Weights of a small mixture-of-experts language model, trained from scratch on English Wikipedia: 4 picks a token.
Below are experts of layer 4 (counted from 0) of a mixture-of-experts language model. Rows are named up (a neuron's input weights, with its number) and show model dimensions 64-127. Each number is 500 + 25 x the weight over its row's rms, rounded and kept within 0 to 999. Numbers have three digits each.
Before each expert's rows: "gets" lists some tokens that make up at least twice as much of what it gets as of all text. This comes from a sample of Wikipedia text that the model never trained on. Tokens count by the router's weight.

# expert 61
gets: " |", " to", " would", " can", " not", " will"
up0:502500566492481513516495473509493458502487478475508510462456493464501497546544481500484469456516456522484485524456480491509472496505461552495495492504504495479526516539456486455520439528546487
up1:501501491532511487530536501486522511521434527451540484547494521526507529487534507539503481496506522523477461500494538467510501495491523502470521501486471529496533523494500448527492496511493488
up2:492501450467540523505518476559544469494515479518480462508511519469505492482509475488482474508489501491497522503506501472478528476504505487505550472535532510487499514512504514497461481531477551
up3:516528473487476498489451482464504487486459519474484519476521498526475448508469474525477466506443507485480511473505516480539510519461509529491491498494518497490467482496472513514501475468465529
up4:532528491509548500529509509538536504496477523531493461490450522521508491474505482550485512498467518483510547478498474482490476474530506515488507501503503512492524495488488541537470473488473519
up5:524499499504491497470501543488509549486502498485505512535496525465494466530470492522489536484471487543512504475535538484477509471526486464534481491483551514498491533503455468496502483519487481
up6:517519444471453493525482501558525477504529508504486453518462558462493555466470459473471471506490502495491481500508494479519478430472524472517521481507499532479486521508512495490493489513498468
up7:483539472485482523497472535501534466485459510511482495514465475528499496498502538529534450480513512468445487495516515518527515491541459533482525496459510538472526463500466497526510497483498502
up8:515503465484508492536566498501484518466503502480464510501473514494515469535514534507499521517526518496473458523463521445513486518462495520499548545502507503469469512507517493508502460516468504
up9:485504525511497485507499553518456494484500510468537454519471490504528541459514516489505515519481489472474467501430484535482485530461492542520503533503464523508489523516474468497458465500466503
up10:477469461511502499530491498516490524459482457533476551528492490479498503545484480503506508515542479505517446504530469478491513496486456570501459509537532454503492508480505481538461466514516462
up11:487494516504502474477499519505562488510467561551503510521479480459502516471523471472501474553491526493474499509475493467488517532492531516504512489520526508480538502522483486521510522522515480
up12:544502487494495504550490470473492521470503536489485455461528502541496524506482518478538518466519511519467521467532521449523492513434499535529505479521518480545517498492488516496499476504466495
up13:501492521514498462518506434496518448534509517507461510491519505471502504492510494460503531500497457529500505489501474549524503509479507500456508479480508479555469489479515457485495485499496485
up14:495486480483490505541471504527492517441523461519489505534509484426511527514506507486479497492520546505493479511529499480484502499468503477535463500491505541467475533502524513467508492517448533

# expert 57
gets: "1", "2", "0", "3", "9", "4"
up0:500518522523497479502529493558504471523494504519540480513551487445512523542497496535443505526510463482524541553499531498470517480495538496504450476544501498505489517521493516486522490478497529
up1:540468499481487479496524496529495490523485475483465507569527522472464521534502430489543505495483493540471481475518470454472494495501506488512486523510478518474508489509542482465482466516498489
up2:500523530484513512475430558503492494457486504502470473502492499510507481480524479438458520473498483528454492470537487479482492529434513470530486499507534463490550561531493507491507469488452513
up3:497533512522528488507541534503503474515494506477513477516493482529468463477468540491529521537477472507487534530435483496493523492522515474527508466475484539508488508549522496509482459488470493
up4:526527468457520515467468530481549483492515543513500515556503495503458503520514485528463496522522492533525492533478496487501535513515518483477494492499535510476506520497484494500488488533482460
up5:496518480471494475540460490501502521483465468420491520451506472506529499531473488487490454502487525530480506474548532513479530503449503519449460488505467502485505499506468465487507530455507485
up6:542491488495504483517521494467507497512494521487513501500504514528519530511565472476470547512514487473506482492487526484552476441508507499524478503515494540438525531546501489505532478473514527
up7:482509531488488481584481481488483495483495501554504485530535510528522510520510476505473486564518494473502501462472463525459501495455484487482470477451552473482497524509542509519546495498549494
up8:489494464461518503507501523448501512501465473508487500496450513442460480479536518552501524508521468480487493461528502522495484539542469487505474468468546513499480542451500515479484490485493498
up9:491505519518481479502477502487496512506491473526500478515497487539458502486511524497497505488528528526517493487540498541501491497478447482494494561496545450505496514475500461537543535430532478
up10:515489529483502489500501544520516487503484512490499492498443471493501487525521501455520494529510433496493501539450461479518474491497518534553494495475506541434506521522496545464483451538525518
up11:491510489466500476524506492492494510541507546457452507497500520500484532523486472544512562513494483484484493513500485477543500527495513481521518484471520521469496496525509483478522499498516469
up12:518505474478496527475463521468499516508482542483517535491488460531512516478464448511509503515492513507502488471526523511518526545490457467491499484526520484513499488528476475530503483535458497
up13:489508482494494478559499506496526474485521518456531485524436468481465475521509488496501528475502496484500494456479510502484525525484505507478485541499433489552486482498479460495525448502498455
up14:517500520487498508478505530537500501539526535490532458454469464476488459486482501526503465531525494491485521491497463541478518522467492455493489485503511536487466480468466481531508491536555474

# expert 40
gets: " the", " The", "The", "ing", " his", " its"
up0:482475549523525500522496531480496508521491536507492471499492523513522465464474494522546481498515497487519502457467480576452468497456495507470464495516530568471516520493503493497506529487495502
up1:480460503517521518489483503546524509534496525507478495480491495580498524476493507483499431471537503500497509472516553539493500448470526480500500490527484533503500493494475522527465530549507486
up2:514509535489539487540486485517538489529493491500521512475487498478528536534505542452477486472514520480512481520498490519507535519500527488513512490525494522534487447484517529430526487545498469
up3:483502483510546502518446492492478520495475484481497520522500481472520530519538485520453501457520492554513528503467480451485518477496474520519543532510482498514496482495559446491511511496577522
up4:522486507525532481511501541461484506517536498499522505491491510494487472538532520514503524522517556541518494482491499497505498488501478483458489539496533558521489516486479509490500483504506517
up5:500464475500517478463491549544501507480483519504501488497501489521447502479513476489502499498525521486519498540518522521451545535446513474534504506496493504485499495485517516527500477485492461
up6:512522480475540515468503509454534486506462513526494523499505607527513498523500495510489501514499458493493483520453515517492542510483476462536497493538465517466555530499503526510454517512473473
up7:500534496523512489545476497466527510547554496475504481468539518528489465498516478540495507514522486499519511522544500508538512495500488511523471478479426564500484459487506471498470479465528493
up8:515532519533529518536478525481507526511463491505508533504469472491470514479507409527541451483526527483509511542462489453498495529551483471534511465497473539483512468471496513517459479507512540
up9:433535506522515489527486509461508459492482525496544527500540481485506491519545518506504529516492533484520460508516489539503529537469512519528466530508492562474492434499480529455465487508497508
up10:497502523506490482485521501486475476489488550527480513495496499485481525484511472534491480490519525518517487516464518503510450475518474499483489533540507553505483504481545506515468517491511487
up11:504487494448508501507482493478485533469522497495514465496492510496484544515529482532468516524539515463522495477491499512480536515484539540501479510522454489478467507539509464499484471480525520
up12:499512461468540506494513505525502487470502500530530538475473502529508503478494482491496465522479511504510510473488499499506474494492481516531495475495482531463515510537506509517484550508482507
up13:530481536523510483520504515445454472502514491506553531503495514518489521502517492544443488505517504497528457471503536491551501476526512481521518503494489543527511575497512558485509506484465502
up14:504508485527458540500493523492505453530488482511470467466504495586485508480513520495483480460491534550506539460520534504530548511494509513455512495490483548481514523501469512557538477531480540

# expert 34
gets: " of", "s", "ak", "ing", "in", "'"
up0:534498538521493493502513487484489524472471536518499545451507503516488465521498508534524486546476496513493488493565483527519508524515530500512509498483508514476510524565439532508514478497475527
up1:484501462576511528515512483529530471513487539533487491497516535518506524474522549521473481510474506517489532538540514487447500480489522524492524498538527485551470500484485491481501548533490539
up2:521461519524531499514461547483488522537491446567518481501452503505485519523492485461490478493505545508533508482504494489502496454522484463481520481483500499471510468481530505522491489496519523
up3:489528529494533509489450530539504505500509504520437511523499520472498463526506469539515470515426556504508485474526476483558534536500523535485477497500492490482524512500494523441491516574489515
up4:530462461492520476467490530462528447482498495475498491514515492483513491582483506504475537499451505481537471486509505497466502514492480439493464499534470497446518464491493512483476452528511526
up5:507533478533494479546481522465543495529443519477497464504517526554480460476466471534488531543533489471488455507485521454479494519509493503542504465533503502524527476478507506468519493501502443
up6:482473521523463529468522507484449498524476513529506529517441527506463528532494455520501505494482489497485485514519482485477471493521526497497537454536497521519486502509556492498517492472481490
up7:508532519493469526549501524487534527553523526576495470519527474508479480501525499534489493517490467503476499486485490522494514517497477554515474507488524486500460451507529475514535496514519485
up8:508515504477471535489513480509515530467535506482471483498512497531488463519494563515486520505481473455518504451522482502487550518499539529452524554538490497529522478517457497496477514510496523
up9:472488485516512493537495484513432501527465493528497517531467487513489469531510512526496492462492520498567483474514509503481538494496475486503526499512478506454469518506529475447489467517505538
up10:503457493514528503495504518467479440547499429483490468505505509500559488501505522512524518511526536539538503496537505485552488456515477471454466474523482527513492532502497505507482457485471481
up11:514512511549530489461517502470489534467458493476497488448515485527530475495506484484532534502468455520481472507509512524509508516509510498509519481515487513459489523504490506518494429459477500
up12:511466466490511527503501479553502457521534498512535523458496491501511486509491497527467528497493512499490492508499453478504475499513522500487450456467547526503500531522509479450493518532466530
up13:518536552507498516507494517484521509516482498504499529507475495520444528496487443492489483479488506487499522497465492495514494513485479501517518475458481490478513480495540499500534488544509508
up14:539507489524493499515503495516491530472506474535504516487523506547528494472522505550473544505494509505500476481547494510519535534483473503508491483497504498510540518513522550472538541510501488

# expert 28
gets: " as", " the", " his", " a", " her", "s"
up0:522514537512530547520472490473539488545477489526523505517519491503451478501523541479469513513478509526465559522493518526486493468537512469529505488512460489453495499505517512523532510502464517
up1:464483523569508485511522519461490513476505510521538499456506490556523492517552497489513493541557457465459498492512498487537487517538543523493498484520534551511510460497501474515538476462512491
up2:536517442499443520518485478523513506508483529525459452506516543503472502469493531484484534478502472507488462450540498512509483470518488478542501505521499501498507523513518456499483464480522478
up3:486520488480502484496461457491523534492493442482514502476514481506478487535512525503488477464525518482482469510490488480525538526491522487514535506523477483519472483524477473452510446469488484
up4:518456509489520491536498555489467495507491493506466513523448510497486505489499462481472465538523495537503487484515507484485510524530508509469473533502537532474501450504524485510472470511504514
up5:496509500465524502487526518509507480553511487507480480491496487505499488532529515494523536517528473514528518470488487452477466517526486520498491518523512513546493475498528485508514465458550476
up6:498523491480521461535495539506498513479479493475466480498509530531517469532516486499491507528512436525544513522478505514459527540438510486493483537541453530535445466498506491509478508517483505
up7:530519554560525511487517448456555480497511460496492465492466485501522448505484472525478530477466541534520503519474501496478502468486504503501519499528497480495485510495496503490507507520466517
up8:518548436496488518547490495552517486510505508535490513489493492498484518519524492525508514484509457470546501470536490531477496570496504473517502534482500517482454486487523496496512494496486509
up9:516489501565543495483513464486525521511507510462494513461510476519469476490492484559548484505542507451496512490539465503504517502471528567461473484507490491526475500486481487504493481488515494
up10:491459513525537454499551493521474518487485504497487522488488507503481502512489500474512518472549488531522549552463477547500524509504535552542521475487473481562496489479468494492497503523478516
up11:526484456461499453544441469492532516542515511474514514444567532509476489478525478571463504527472456485502523502501497531505505503490543562487533497485468549498519522519529520497440489470533500
up12:510534522545498493522525501483513488492474502517504510542486496527551494531519437522500423520456482533444477465518500492514480449471520491451526468514548487511521454482504500496522470555537507
up13:523444494514505478529523461503546525497512514514545509480532513469523484530501488526450493510525474502534482482514482496505507491484516534524542496482505492487503488494515506505541526529451498
up14:534511518530473482471486495495511451502459449510477550479499493468510506496485525503500460502466497516495504521488518516500489542475538480499496464493488536492540500502502507437518523497511540

# expert 4
gets: "a", "i", "an", "o", "as", "ia"
up0:477458522475480525491470466507483510468483524510496488483511535520556513533532525518495467487512480509483542433429549515494504483467469499480536541489487450500470477538521481471491478491498497
up1:494479532497497532504503544459454534514479523537488501496522483498510477448467508508465494506491451445494507493542498518507520455488492517513543494502518557520539443468454447496505490501459503
up2:503504468494525501500506539534495458462512495512551496542472509477453494495438548443559491512497514528499517541522508498520526465530472483486505485493439483492488465512512504499499490449474490
up3:541491506528522464522510515483490488495559438510476489509492502467507493542542537477494504534506526496533482466453483436493546448515493498484510533531503497507469509530470494493494464506487530
up4:513486486472498511545467489520482523525497515523515547503516503499529524506487502516489536501476486483514502475558500520462483515494541499494486468556505465491527547535495478547464456534453471
up5:465501487514517475517503476479546507507504496500520486522490537537474504450481527504460479537521444497511508515498497515496518491519540459504505501453473479496502502476481502497452520485495482
up6:487498539493516503532524496529515521464509471497490486456495456509511503504546521515497505531506520511483561493496502469495445542485447487457476476483485502491514468516510530469528509475515487
up7:478529469500517437504490500556502487510534475504477472500497521468494495519466486474519459544487528491534510455514482538441529514519458485508508490505468486483502486536435521467509531481510525
up8:467552516533506485507492504509496474492499449481491483455525492484504529484521494471483486520552509497508499500510483487476491538530453473510510488482505480499520493546495488478542511485526477
up9:482553474531505481488474489437492486495523508454512524498524484507494502499491492467509486500535489496492520503505532515448523512534489519494522465508505493458462486509514481499502512461488536
up10:514484536502469505514492517456504521497497513508479500522494526534489511511493536479477507501473501488521494516546512472489527505489491503460523516498544493480505480530466506479461489511498498
up11:489524487501495498480498509512489487492498483458507543522486505496502520534505491528518483520485475531491475507515502489498496531502542464459490520494525508450506457476501461489441475463467478
up12:515488499474521536521495465523521476493493482525506491519504487486509500505488490497453529507473485451522513525489519519506469437461490492522517474498469507479499456510513533458500506482500485
up13:483481471534520518528543510477521512521463511511515506525474526469534488489535450524499498513471473483459486503505469499495502508534521500463503484504459458499453513454498503457548543465510524
up14:471478519484497462500494492495486519524526495504487497475467523490506500517536461505460519455509524505457512486491536516529463500545515513515508521494499489469481515504503498476500442503550487

# expert 55
gets: "-", "0", " ", "'", "–", "/"
up0:534495511530485449499522536495529495496452483525542516469471508511492527514480482469509527509485502488505476524490450503505477499487506537509486530513488494482524533511510469504480458495489479
up1:455533505492523461469491500508495524430459475526534485482491503508507497493509480503471463478513476495500481504523490472497488529506493514502463494534518516514467500508451496462483494496471514
up2:555558499509496495529519513523526533483548481488511512496492521526486517508452500498525499487479491446538497478498493488457497519513430519514449512496456512501493480493518494486549541513523516
up3:540518492504453461529495561519528570538501486513519499535492535537510515499485513496512514448513500483497501485463504555482471500547491500537485461529499498546491488511504527472463508492498483
up4:480548482467523515464528492514557488517510477499488526507536488516525495518509438494524438489521508539518502535500491483507488477548527472499454505469500530491467490463527489535504492534483479
up5:531489523502463500507448477543513507527525476508495494511478519501520518506465500496510487489518434487512496478496508471508487488514496525494494487545511478481507521523465447465495507500490563
up6:522503533509457490534509512516523522491527490496481503541489436515522492520468480473530519470445495506498519547471541487453513531493512471475480513502503473558485511512467479529478491483544484
up7:516481483510518450514529519505522499520517501474479525509503509523464534428480462472514520472513491465503533513536489480506494494467505495519460511485498530522478492460458511463527484504525486
up8:477558534485495520505544540452498539530520545502491511510523488510538514524455479516507530534545506553488511532509517482524461540500507488517509517488463499499499508499509500505507527491459475
up9:477513493516497492473496476522515484525472442507490487473489538486508526461511461530512495541523508490514437481491466491527507530515534503480436561501539522519509468499506520485510553509500518
up10:491485494468474453494486511528485519478449510462473520508468527489484463510509483495487502530484520527519494457542517511519496491516505515511493461507499538505534539524531548530461503511518520
up11:491506499510465483460501501474460489475501523501512484507490490480507513519539498510478524524515433455465478526452519515493507536470506500520438571463522511500452543458502516506536485437501471
up12:447473513513505485531491537509464499523503497503481474508498502462484487522538472496500457529503449527519487519510458492521531466480508497509486502478531491556516487518473508493465526452443472
up13:475507487524497466476519505514500501511502505526511499532500494499480458479525438490499540558526477488513480485479527474523464514471513503509490500540502486501505536483527508512480523497522503
up14:508450463500493509442487520506502472441501555498507476543530497519514515476493467471530486531518501497490503505501491451521526541463500508515485491477452513463478509496484511526494471492523490

# expert 48
gets: "0", "1", " first", "5", "4", "3"
up0:525493524494507508473479516518494514544538553491508493503491560460504461459453489519467497491548510507492475521535502467502547505518515456486508481504492510489453473462564460470529524492489520
up1:500509483465473486569557514503491500473472501453557495500540459450499480535523536488500512505518503534515483477483566510488502516486504495477504535502506514520523498489493502502506546443493518
up2:523523501506538473516507534548551485486481530528496451496484508504513456514517490532465497518497503489518460532511538499522458493486501476531516532451469513499534505501462526521539494504531544
up3:492499532535528508490482489533485492495533499474513503499526506530506498539529561483490483486516497492495419530525508504485550486489481523483509476488483509500517498531497486502475482547530499
up4:505481486459507474520529521502498521483536516523477472512495504497525493493485500496507501514490525486463480503495468477468508482459477497473442488505483494425517489531483506476506520490487518
up5:508531507477487521476471495544517481507526492514497467456526489446508513536510511489477470533487480518509472521546546477485514489519524490485525526519524498524505518548556493529477479492460502
up6:499500467526504509505497493531499555458473535535511554510488502535512521493492494493508502490522460514458507508474530489497484495512491486525464517463492455477536524514472483521526501480499440
up7:504487515516474511489501475503506489516479482558458487525512480514504519488471450465494511517529487475507521490488519480505521532489448501510494500510496460509468501537523489547560498490501484
up8:492468542498507513505523488516506524504532516498488476500496522501483495520506482530505501509457506460491461529460509485503509470469478505509490526533524517513518439508468464520500487481531501
up9:496509474511455502533491500499486526523488542541461520512531498503524482563562536466504475446507494502534484498535523503497522515485454474511489510519477441533512473545508485526511509542489516
up10:505478517500500499496482514505496488483498516564533509474488520539566478519519505516493508501515454462499479526485488462489508538505474515492515481480447497468524486509512501536505466476534502
up11:496492508523512464520528545476508508538521490524504465518499481545497486481458498535483503495533427499535466475510495509533476528483507477515457521474502489488489453511487554487494483469492486
up12:474505527497503508482502491543487528522464532497526506494522501493521514517475489457500511445496510457488504491503522489470512511453501478476515488485510511510483435530512511516450437487505456
up13:463512472477519499467499528516517459493512525490485539530436500529535489486486528467503456482504533474520527493502505505480515478512451467541486496481517457516503525503518498487504486478497499
up14:502480504458543527504557523477503487515471482482553528488543512546477471510485487525530503465484487504506532470458489507487492521506457503497504506540527553518503507473489517495484482537493489

# expert 16
gets: "1", " ", "9", "0", "2", "8"
up0:516485473513451538500540522529527529470499514496480510515503531458502522506483531486543515491523511497445492502500445502484443544486504498500501510468529514475496500499545503515540506486472483
up1:514502513484466452544574553516546493506541547528516512524517517524517506533505491488502548503470477445490484538522488455478520536496514507526500525500442469514452457469540517545500507542516509
up2:491526500496467480500509475496490520469525531519505509514512509550543446539506500506498464525485516516499503539525499559533550514482521522517475484500472526501503463502520482511490492493453492
up3:501508527524488517524501517456496475500485423527501550508469516508485515509523516532485506492541477517487494469485463455493516517497474508497464454527517489508512510441514511490503501483479458
up4:452501508554537529523497516540534477511507470514502454528460476458494512501538503528491533464494509479554479546524515482537527520505508515429479525492501485462536487502479467460525496461475490
up5:487486507473513487498535498539520552490499489501511518487494520494498470518525538441502514492500443506515518503497507498533466441520543507529492478490488497476518504520472500530491508530506497
up6:437530498546522498474517530495503520503505516465468556477497506494495496534502484528491545523488463529494506488509494510522530485476492469522481557468501488480503539539510492489503489482483495
up7:516518528530482521507519484533489494506484491508518496527534512536514466531495501524508495478508491508485532491449509486505520510443501496507477492526469505503478507550491517501467493530478508
up8:511464521467526490480492456524530478478521541449491509464531520476506475484489523513475480507485534479501534521482468516456515502462471513523521489528496480486513505481466479457477487467526488
up9:496502509487499475496530492541519508504504510444471491574530514466508477511507518446531520500488483540499511487490504500469497567461487488492498464515501501490461516461523508530461532507481521
up10:512497501481433493534535482544460493518521545481452497516523491454536521472455527532512508494473524500494488512514470527515490530515504446486559504487525461503504518483512502513549501488496476
up11:506453506472513450475520525524496483498548510516489493519436518442503522481505495507493471505513548553475475497498497478516492487509535481495454477506507540484561503500523513510478504524490488
up12:505481478491510489508472545485529469522494479528495489524532534529529579496500481507530521507502520520499488536520496499518470529545491444482485461534476525536460523513526475549467539503511494
up13:506487472483528473485528547487508513487543497471481509501477531505535479490468451521515488507485507544510507484476477492482505530496506478514443486499538527523521483533496506509480452480546487
up14:478506502495523496514485473500531507511420456531503498502520497527516520475482483478507482514466534527524514508534514493512452485517534527531507530505506487510498508535527522476476484516528515

# expert 47
gets: "i", "a", "on", "us", "in", "ia"
up0:441516482518502499550507480489480479480477525508492468510517492512506500529477520492551482504470479523481510468486469483513500495500466523512524535515538491487496471458498492516466485489486460
up1:536482538494486484504493488545457496502499500521519486512481502513507558555543519502475551493480514499480494481500527536496490471476504462483480509489498526455492474529517508474437513493511498
up2:530498541488454494486551503492491482506513489533500493540528501498476475536515520528526483553488467500495524473517513533512510510513499513467487508474482534486464464521489459565469480441472505
up3:545557505462526485500460516531519519532532454464457544511510497456530515464550490469512496479494528535450483510482486469473477512456503447538511481521463472488519493538456501489522552468523455
up4:522537523480522480501503445489502522457493510502478513543498534486543520556479479538498541483529511481459508538484474465507462475492465481495545507501469477495477484507479483510460524512498524
up5:508496460539474517485503500485451513503524481458512497490472536508508472512503496510536532490474477515521454480493486458494506508447451467479505488460523460455521475500481492504494491523527529
up6:497497507512487496466503513473521510472480520459447486492532462492469491470535473543477508554481487521517538505504545476520498512475518483525485509539456543510529546512483499456476485521499536
up7:531521506498527488507489551498516489543502510470514492499505503502457505510470461499502510521508521485520492495514507495480531517561497509500503487487520516506524489471493529543481493464465554
up8:516511481528460475523473522487480504513473501458519483497488491514506502537482508509534532528487483521506518473522525451471499522534558473488504464515496510529513502489476459478507517495520489
up9:516471492505506476525491496512505470558501527527475483487512526494530510518590486557463513518534437533439476543484488559481534510450531498494500448493453519460503494514499515447479501461488514
up10:438497458479498484478450496460471456497489505489466484476495477547483479536528531518505491541500502522483536482496465475499479508495568537495507501473516499522529492532485499487457500527502493
up11:545517502492524487501471503500496509507513460453468466494503507547463464517505487517502520480478518550517527494478527502512562476492472473493507487536451484522526489539457514514495508477510486
up12:487513476492526479531553480510478487468451536487545494551482487510552480498487521483480481500511455481464475568476475477473503516512516518464534471497518504497513482491550473471495497501513475
up13:493493483478537526542504517503520515455483503476487518529503494502460495504471491528491443492447499518513484509500518505485503477488509495477470520539508509516500499489494496514468523490473525
up14:494487495474509482512501484488500526529518461504488479464515534476492493469508530532484471503459495498546465487500539497500507512500527475553498488507523436477434517494495502519528505515509485

# expert 60
gets: "0", "9", "1", "2", "8", "7"
up0:498518473495515520484502544498518504475492510526511492523501534503486519466465516507515564495490512527486500506498494514516487525541532504505538543520474512517519536469440488518492516500517490
up1:501503494471496519501519470538458487459479508472516487579494521453543516505465539539476493543513488492438502498503489503507507527499502548486468469543507484537500515516494496456515515505491477
up2:507529491516471516555480505519499500484531479460458512471471494479518531519491510516490478524503490498503495501512480540496555540516489495495528481543524475454519487456545496530554510501501477
up3:530523506532513507499496463526518487485515494499502532514491528502460469513530553519516484490499506475493504487501529531451472473496502467535479490487474504460461489507476499484458474512470493
up4:480510518496495495548446496519517455486466511524467540490488498496464523547488526511501530493496468485525461522484541513520475514501489519494513514519548517462475519497552510502532460460491467
up5:518468541505496472483551480494568488521528499508488493501481499501525498489457510504497521487509487519534520506486497489471460508506540503551489524519510516480448555501475516504501532524513517
up6:508529447517486481493488483529470513469457482471479472467539523496505502531508484475514485462464483469477499444536528531472503491496532506533491455465514503560507510497472541483518501486527490
up7:506479466529542481543544530502482508515460497450448519447534503488498500510485465494519491493476515508473468500508482500518509514531504545568535539492501484460495473500518486456453513421488493
up8:469481502482497487502500497492487505499469475472511489467469499476508531520484541499491498507502489452565480477519451528509477519504472530480467520484506455497524495482516452504478513473484490
up9:512524511479489480511486521499474511508512550492555493527514453489529549464497441510520477535498480489495464528491497490492483492478508447508506469476462497519510527485517487537482530513515484
up10:546508541560520506502485490498506482479518496552499498497539486499577470497510518507480505476495519513513496436545478506513498496532481488476492539477502520506477516485538518492498505464474475
up11:523466484516508498486513502447504490491483524533492479538510494524539490515485516468475512538510515434556494491520514537504511507446525472519513504502488530465474516518526482521532481498490498
up12:508542522503515510540531487504522488464474499459511526538513506512507454492503527501459493519493490481508478533521497454481493521499498479473447506523483516474489512535532498466484492526511499
up13:537470525506477532493446471513512517504482472478459529505516518512556514495495505517479513472461499526496511506529463506516519497474555526537535520512516498523434511512494505525516525525513512
up14:467523461522512483554519496515492516509518543492516471488510451467487490542484474462477544460483490483546514477490529505483465483505526480475539504511514485523502441524516507515511518495483478

# expert 21
gets: " |", ":", "==", ";", "===", " ="
up0:484516540560525472502492530489519523478486487523537510507496466511543520489569492480532499465518487439489501447467460481511492504467468505469520482447522506524524507487504467525513498477513493
up1:498494512489461514494445497506506511532512492487487501511433525530566450488490527507502495539477519469452479466486453519473542515519512500489529488492462519453506505479504518500477468505503502
up2:515536499467461507536488499532504542569481498517489450519483495507536517538475464486484505426489529481456489482486502487505522457479533519535506496493470542491517507494522474499503450487492482
up3:526467538507497519493514512496499498493477556520502515494451527543477494513515523509472513487485510488534502517540474538494459502482500505495457525474469469462505529527520522493521528518505511
up4:469472513509473480452537526514530489510498486532500492490512495498469531503509516483472480507497470478482491507505478481442442455513513473499467521508509536488514552513520488541486516465501487
up5:487486463514509492539487473523499535492545462486539532520462501467485542504517487486517512526513485486498471517466483510507457489543498487521516507495479449504480510469485526485513488491528468
up6:523509474462499506479468490501473487500454496493461519457501514505532519514502492505473496522509490489543524513502502465487492498443537486502495522512489491474502470485484500522478509500488450
up7:491487492517509474501501513512507486516488508507506532449521496546543443494544450481487504508517479492506522508478519482553493533498491519470488499504517534537484494489511461483454491560504492
up8:527545519489483512540527434529501483517525495510477476515509480515485489490500482452446475520452531526503503495481509488541502498505486541442513510513490496501528500527541509511567529539510527
up9:532495470518550515504543514517481511495461491488487428529528526505530488506521496478485491494507504464522510517524473494493498502504452538475501505475441505509482517463517523531492488491489526
up10:496509465547495443479482525501542515570482473505506510512542534474545532534465512478498516504501491471502444466489543508491493487555535468505443484500534496497527521509499497468507468508498486
up11:498479520472502486510498504493489471509516472531544539535497504480502500477504506531507462491483491484516510548480511468503508528511482505499430492485535528444500516483499569480509487498450468
up12:492505521526489509503480526526465500495470571527527502488438512519503524490495543492520527495459486489511518554517502464503519492532453471492506470502516532476512508514498524478502486500531506
up13:528515528527537494475490445560512470501485506525502446515534498533518504495475502471452507546491477542487527494497515508492479461472508480539474548508502516497486486507454504478465517457511506
up14:521506490536498460505497539473511516524507538511460546491484515550501486464473482539505500446513479501504515441448490482537491519506480512488503551491482467482521483518504503497500509513519502